python train.py --n_layer=11 --d_model=128 --n_experts=32 --experts_per_token=1 --d_expert=128 --d_shared_expert=0 --activation="swiglu" --moe_layers=[1, 2, 3, 4, 5, 6, 7, 8, 9, 10] --router_score="sigmoid" --normalize_top_k=false --routed_scale=2.0 --balance_loss=0.00259 --balance_bias=false --scale_expert_input=true --init_std_router=0.0223 --lr_router=0.000785 --n_head=4 --n_kv_head=1 --head_dim=32 --vocab_size=8192 --norm="rmsnorm" --norm_place="pre" --norm_eps=1e-05 --positions="learned+rope" --rope_base=22300.0 --rope_fraction=0.5 --qk_norm=false --attn_scale=0.177 --tie_embeddings=false --parallel_block=false --extras=["capped logits"] --init="trunc" --init_std_qkv=0.0474 --init_std_o=0.0588 --init_std_up=0.0678 --init_std_down=0.0678 --optimizer="adam_hyperball" --lr=0.00389 --beta1=0.9 --weight_decay=0.0 --lr_head=0.0113 --grad_clip=2.0 --warmup_steps=211 --schedule="wsd" --decay_fraction=1.0 --decay_shape="linear" --final_lr_fraction=0.0 --batch_tokens=65536 --seq_len=512 --doc_mask=true --train_tokens=684600000 --steps=10447 --dataset="wikipedia_en"
Below are experts of layer 4 (counted from 0) of a mixture-of-experts language model. Rows are named router (the router's row for the expert) and show model dimensions 0-127. Each number is 50 + 15 x the weight over its row's rms, rounded and kept within 0 to 99.
After each expert's rows: a language model's description of what the expert responds to. This comes from a sample of Wikipedia text that the model never trained on.

# expert 9
router:63 41 48 51 50 36 26 29 38 83 33 69 69 33 30 30 63 52 70 51 46 52 73 51 37 75 43 62 32 51 74 76 38 55 44 48 43 45 59 50 45 23 37 75 72 62 51 50 30 41 43 26 50 70 53 16 35 43 35 41 40 57 50 52 47 58 39 58 26 64 73 62 47 47 39 68 71 36 37 84 40 23 40 56 46 69 39 46 35 34 42 34 51 51 49 49 63 49 49 49 73 57 83 60 71 31 50 45 31 52 55 55 41 73 38 53 41 33 68 59 58 51 38 62 75 96 64 58
What it handles: Pieces of LaTeX math markup such as end, right, mathbf, underscores and braces, plus line breaks ending table rows or list items.

# expert 11
router:86 58 78 35 88 61 49 57 63 63 60 52 67 40 36 46 71 79 51 68 53 47 74 35 52 55 34 58 30 42 62 61 57 55 59 45 50 47 54 63 46 36 36 67 60 57 57 37 43 74 42 48 14 63 28 28 21 44 54 67 34 31 52 68 58 33 33 11 39 57 64 53 63 33 55 60 29 48 31 44 40 58 67 48 46 82 42 63 50 40 37 51 44 40 68 19 88 41 68 27 55 48 72 44 50 41 70 28 28 47 48 70 42 61 36 48 54 35 58 48 43 44 69 52 57 54 40 51
What it handles: Particles and prepositions after verbs, such as taken over, called up, gave up, from, by; also brackets and table bars in office and election lists.

# expert 20
router:60 57 82 61 65 42 48 19 71 43 52 49 58 28 11 61 52 55 71 64 73 37 78 27 53 67 40 46 26 52 52 39 34 40 44 53 24 34 54 36 29 45 56 65 39 68 64 49 37 61 36 66 08 49 58 27 41 34 70 53 48 38 57 72 56 33 40 20 55 68 52 47 69 38 54 69 56 34 34 68 56 74 63 57 47 69 61 48 43 43 47 45 47 52 53 23 57 34 38 33 61 72 56 49 57 37 70 31 16 62 69 59 41 43 30 49 40 34 68 32 54 35 72 62 51 58 56 61
What it handles: First piece of a longer lowercase word, often a prefix or stem, such as ter(rorist), com(plexity), motor(cycle), inter, sub, anti.

# expert 2
router:45 45 39 42 68 34 33 44 85 62 41 47 61 50 29 29 47 48 61 75 62 70 88 39 35 63 19 34 29 61 64 71 47 58 37 53 32 54 65 50 11 48 43 71 61 68 53 42 53 67 50 50 52 49 50 63 30 36 49 46 44 55 55 44 55 49 37 38 31 35 63 39 64 54 38 75 57 15 22 56 30 62 55 64 57 58 33 37 50 36 49 47 55 15 50 38 44 38 34 31 59 39 88 42 27 39 50 47 30 46 72 55 31 88 29 52 56 37 61 50 53 51 60 63 41 52 55 76
What it handles: Currency signs, digits and units in amounts, counts and dates, such as £, $, million, 1,800; also list semicolons and "vo" word pieces.

# expert 19
router:55 16 67 52 61 47 41 20 50 55 40 57 48 44 27 55 47 76 54 65 71 32 91 58 51 66 36 39 52 63 43 55 48 41 75 69 41 45 76 62 53 39 32 40 54 57 44 23 27 48 61 41 48 57 14 29 49 37 55 51 49 41 50 61 49 31 34 13 65 49 56 55 52 42 45 73 45 26 56 54 64 55 47 61 90 49 37 58 41 18 44 48 78 55 50 51 66 45 44 49 40 66 64 62 50 46 67 39 32 19 54 54 41 72 34 48 23 21 61 38 34 42 61 59 80 48 32 51
What it handles: Team, League, Cup, club, match and name pieces in sports articles and results tables, such as Serie C, wing, Wrigley.

# expert 27
router:57 32 71 28 69 55 42 46 37 48 67 50 47 52 14 60 28 52 59 54 62 46 48 50 42 56 39 66 31 46 48 54 27 56 71 50 55 23 63 34 25 39 36 38 41 46 80 36 43 60 23 34 55 78 55 35 47 30 42 65 23 21 25 39 63 57 56 30 38 58 78 37 62 46 32 64 66 48 39 56 25 67 73 42 64 59 26 39 51 30 49 17 58 34 32 54 59 41 53 45 77 45 68 50 54 55 65 46 50 40 43 49 71 58 35 55 53 41 66 44 55 58 70 60 49 99 29 43
What it handles: Prefix pieces like de, du, re, pro, ex and the piece following them, as in reple-n-ishment, re-he-ating, pro-n-unciation, de-spite.

# expert 7
router:54 62 40 48 63 37 61 21 67 74 62 49 47 43 20 41 78 41 69 77 69 58 51 62 33 42 50 62 59 69 59 65 46 47 57 62 35 39 55 52 33 56 34 53 83 46 79 21 20 57 38 22 22 50 56 44 22 33 64 63 27 40 36 41 64 41 61 43 26 78 50 54 68 49 43 50 53 33 55 77 26 40 48 47 44 34 21 33 64 59 31 40 54 45 68 51 71 38 53 48 79 72 61 58 28 34 51 48 40 35 70 48 59 60 37 37 44 32 43 44 52 57 59 72 69 43 40 63
What it handles: Clause-linking words like which, where, there, This, plus middle word pieces such as p in suspicions or ho in sophomore.

# expert 0
router:54 50 65 61 82 42 63 38 49 48 41 52 51 25 43 45 35 63 69 51 63 62 63 47 64 48 38 46 35 73 64 45 30 32 62 51 44 42 60 60 46 46 47 71 51 65 47 37 55 59 51 25 31 94 49 42 14 20 49 60 32 47 34 53 57 46 58 17 50 77 82 54 70 59 18 57 59 29 48 83 63 44 52 42 68 58 38 47 39 38 28 54 51 51 56 53 78 28 46 31 54 49 57 46 48 23 43 18 39 22 40 47 32 75 37 45 35 27 56 46 50 60 47 63 60 63 25 40
What it handles: The articles a and an, the a/p in a.m./p.m. times, and pipe separators between numbers in sports league and election tables.

# expert 29
router:58 39 62 53 55 42 52 46 40 57 28 60 56 43 32 50 47 57 84 60 78 38 67 54 37 60 48 59 33 76 79 46 45 44 54 73 23 32 60 67 18 56 48 61 40 77 52 57 38 50 51 47 60 42 44 46 39 40 51 68 45 44 54 46 56 33 56 62 50 61 41 48 75 31 19 53 45 27 40 77 67 46 59 24 65 46 30 46 45 50 24 30 45 39 62 43 48 56 35 46 51 60 80 59 31 51 70 29 16 42 66 69 38 61 24 61 24 39 49 45 99 34 56 76 37 60 56 54
What it handles: Word pieces following hyphens or quotes, such as stand-alone, still-alive, malnourished; also table bars and blank cells in album and results tables.

# expert 13
router:54 38 62 44 47 43 35 35 51 66 38 46 46 30 25 24 60 48 57 55 57 74 74 32 56 63 58 51 41 42 55 53 49 35 60 46 11 34 81 57 59 40 38 78 57 48 52 56 44 46 41 15 26 71 37 47 32 41 56 61 57 49 36 88 56 56 55 59 57 44 64 56 63 39 48 68 78 48 39 56 41 54 46 38 64 66 35 42 47 49 59 62 53 39 62 58 49 20 47 57 62 69 67 64 54 41 38 58 18 25 55 49 38 55 38 39 70 27 59 85 79 35 53 44 91 82 32 47
What it handles: Nouns naming a work, field or category right after the, a or his, such as album, song, family, score, painting.

# expert 31
router:50 37 73 47 69 47 26 29 54 59 46 67 51 60 32 34 24 80 58 77 67 60 66 46 34 69 50 74 38 40 70 51 42 58 64 57 36 33 43 52 27 37 47 63 61 67 61 26 58 35 64 32 39 78 52 21 14 43 56 63 43 51 55 56 63 51 29 31 33 56 63 42 68 46 39 46 55 42 27 69 43 57 65 60 57 48 48 74 37 54 38 50 73 27 55 47 38 47 51 31 72 60 55 18 40 18 67 49 22 25 58 49 33 76 38 43 34 54 40 56 76 51 48 73 45 66 57 56
What it handles: Forms of be and have and also, after a subject or which, such as it was, which is, has been.

# expert 25
router:63 40 62 40 60 61 38 42 66 76 35 48 67 36 31 31 53 63 66 73 82 58 70 44 57 54 17 55 56 65 66 64 52 37 57 42 38 34 50 66 48 35 41 60 70 57 43 47 54 61 63 30 32 64 32 51 36 20 62 56 35 31 36 47 58 57 46 28 15 54 77 44 53 34 24 68 53 26 38 55 39 36 56 47 60 64 14 52 42 56 34 46 52 36 61 27 72 35 38 50 58 41 59 39 31 27 55 39 41 17 79 64 47 81 56 50 41 32 68 56 72 44 46 66 57 54 33 31
What it handles: The last digit of years and other numbers after preceding digits, such as 200 then 5, 198 then 4, in dates and tables.

# expert 1
router:53 34 61 32 41 63 50 38 59 51 37 67 44 45 31 38 39 56 54 55 59 58 61 47 51 68 13 54 20 49 54 54 58 30 56 59 33 26 62 40 39 57 17 76 56 79 81 53 10 41 39 34 22 56 08 17 42 31 42 48 58 45 47 77 43 46 38 57 42 62 67 45 51 23 34 57 50 56 46 74 44 51 41 51 58 58 48 61 39 52 60 52 53 37 66 42 47 35 36 33 58 46 53 50 55 37 58 32 18 61 62 49 48 78 19 36 56 56 57 81 70 51 60 63 78 67 49 54
What it handles: Digits opening years, dashes and spaces in lists and taxonomy entries, such as the 1 in Linnaeus, 1758 or born 1985.

# expert 24
router:86 44 66 39 41 49 40 38 66 85 31 63 65 42 27 19 68 37 90 69 54 53 53 55 42 78 52 50 46 69 67 55 43 43 64 76 35 30 62 64 24 49 41 47 64 56 69 45 45 51 61 29 32 66 54 11 43 30 55 48 40 37 28 50 55 57 38 51 30 58 66 51 69 47 38 72 46 35 47 58 52 61 62 58 71 52 31 60 34 43 37 34 50 51 47 51 48 45 38 33 57 81 66 49 57 46 42 40 40 44 52 88 43 83 18 48 28 32 50 56 68 56 70 50 48 55 48 58
What it handles: Second line break of a blank line, usually before a == section heading == or new paragraph; also apostrophes in possessives like wife's.

# expert 17
router:44 40 76 43 57 61 61 52 71 54 55 65 66 35 28 46 41 78 63 79 56 59 99 44 71 51 32 49 61 63 66 41 69 43 46 85 53 59 78 69 45 44 45 65 50 60 79 48 32 59 37 54 41 74 31 43 35 50 34 48 51 44 48 41 47 38 48 30 44 76 69 52 78 52 36 41 59 34 21 68 42 52 55 63 54 84 41 35 32 26 35 51 81 52 66 61 58 65 53 28 52 35 76 36 52 50 57 59 29 40 76 50 67 55 38 47 43 34 54 64 61 57 67 57 59 69 54 58
What it handles: Spaces and digits after month names in dates, like November 1983, plus inner pieces of foreign names such as Corazon, Broz.

# expert 15
router:44 56 75 39 71 24 38 35 64 39 48 61 46 33 16 09 63 45 61 48 81 49 50 50 62 64 25 57 18 45 70 41 53 39 50 43 30 55 85 40 35 49 31 57 61 59 42 43 42 42 50 41 40 62 32 45 50 16 68 65 45 51 44 29 50 32 22 16 43 64 82 46 44 56 53 38 50 45 53 51 48 49 70 42 61 47 36 51 38 53 28 51 71 31 51 18 49 62 37 34 63 55 40 52 40 44 68 34 30 32 48 57 59 72 31 64 49 27 46 59 48 36 91 42 52 44 43 47
What it handles: Tokens in names of universities, colleges and awards, especially of in College of Medicine, plus Award, Prize, International, and table pipes.

# expert 22
router:51 46 56 49 66 66 44 42 52 68 36 45 65 57 32 47 52 74 52 53 69 31 60 52 44 64 24 64 47 67 69 49 26 26 60 81 43 30 65 65 45 38 46 75 49 55 60 30 35 45 68 60 52 49 20 31 20 25 54 76 35 55 42 86 60 39 46 41 43 57 64 48 48 51 45 79 37 56 37 71 52 46 62 65 70 85 48 53 42 32 38 44 55 43 42 41 66 47 41 18 69 68 60 57 38 35 73 49 39 22 44 53 48 67 45 40 09 30 47 71 44 58 72 61 69 49 42 40
What it handles: Locative and temporal prepositions like in, on, during, and list dashes or pipes starting rows in football career tables.

# expert 14
router:54 41 64 33 70 62 30 31 76 73 38 47 68 44 09 18 61 50 44 73 91 49 67 34 58 63 31 41 36 50 54 57 54 44 50 48 44 46 80 68 38 50 20 67 52 63 51 47 45 54 68 16 41 62 40 15 47 47 49 70 59 45 55 33 58 39 42 35 15 72 52 64 53 62 48 53 55 42 56 75 36 48 47 56 66 56 28 49 39 33 40 51 55 54 38 16 53 56 28 35 48 66 66 46 46 40 39 51 46 41 59 59 46 67 55 44 54 33 65 67 78 45 46 55 71 74 22 55
What it handles: Capital letters inside acronyms, codes and company names, such as USC, NYCTA, PBS, AVLB, Ltd, Inc.

# expert 6
router:56 52 66 46 62 43 27 40 67 54 33 58 49 39 52 23 57 46 34 83 51 52 60 52 52 75 26 45 26 52 74 46 42 33 56 65 41 37 80 57 29 54 31 77 63 49 62 33 25 63 49 31 28 52 43 41 22 31 65 49 60 36 52 55 63 58 38 37 20 55 44 41 73 43 40 71 61 34 42 76 35 50 55 59 58 59 13 44 40 38 60 29 56 38 45 47 48 52 43 21 62 60 67 53 37 28 65 29 56 30 72 57 39 78 49 44 32 49 64 53 54 46 83 67 39 83 51 57
What it handles: Commas ending a clause, name or introductory phrase, before and, but, which, such as after Japan, In March 1921, or Co.

# expert 3
router:59 47 54 43 50 51 46 42 63 76 49 66 69 51 12 44 58 49 79 62 69 74 54 41 30 62 36 31 28 55 75 58 39 31 57 67 52 48 59 54 43 48 28 62 54 69 68 46 32 48 40 31 37 68 31 25 11 30 67 52 23 30 22 66 64 33 48 34 39 64 44 42 49 44 34 40 64 56 54 72 38 51 46 70 56 57 26 29 35 43 48 54 86 50 26 39 53 26 44 38 55 61 60 52 58 30 52 33 26 37 58 60 60 56 22 48 48 16 35 48 70 39 64 48 58 51 55 37
What it handles: Word-final plural s and similar endings (-es, -ers, -ces) plus his, their, men, as in powers, colours, athletics, and mid-word s pieces.

# expert 16
router:47 56 68 42 77 62 37 28 55 63 37 53 64 69 39 33 47 58 41 58 82 66 63 63 57 61 24 41 14 74 55 54 49 42 62 65 30 37 58 85 50 52 25 73 74 67 69 40 41 39 68 40 29 47 41 37 22 42 73 52 51 48 56 40 48 45 44 44 43 47 58 41 73 31 43 72 66 30 31 83 42 54 46 39 59 69 39 57 35 42 36 47 70 31 69 48 56 45 46 33 74 63 75 46 64 32 51 48 18 41 56 64 60 51 52 55 36 21 36 70 71 41 66 58 41 56 29 46
What it handles: Coordinating and, or, & in lists of names or items, such as Blu-ray, and DVD, plus the and of.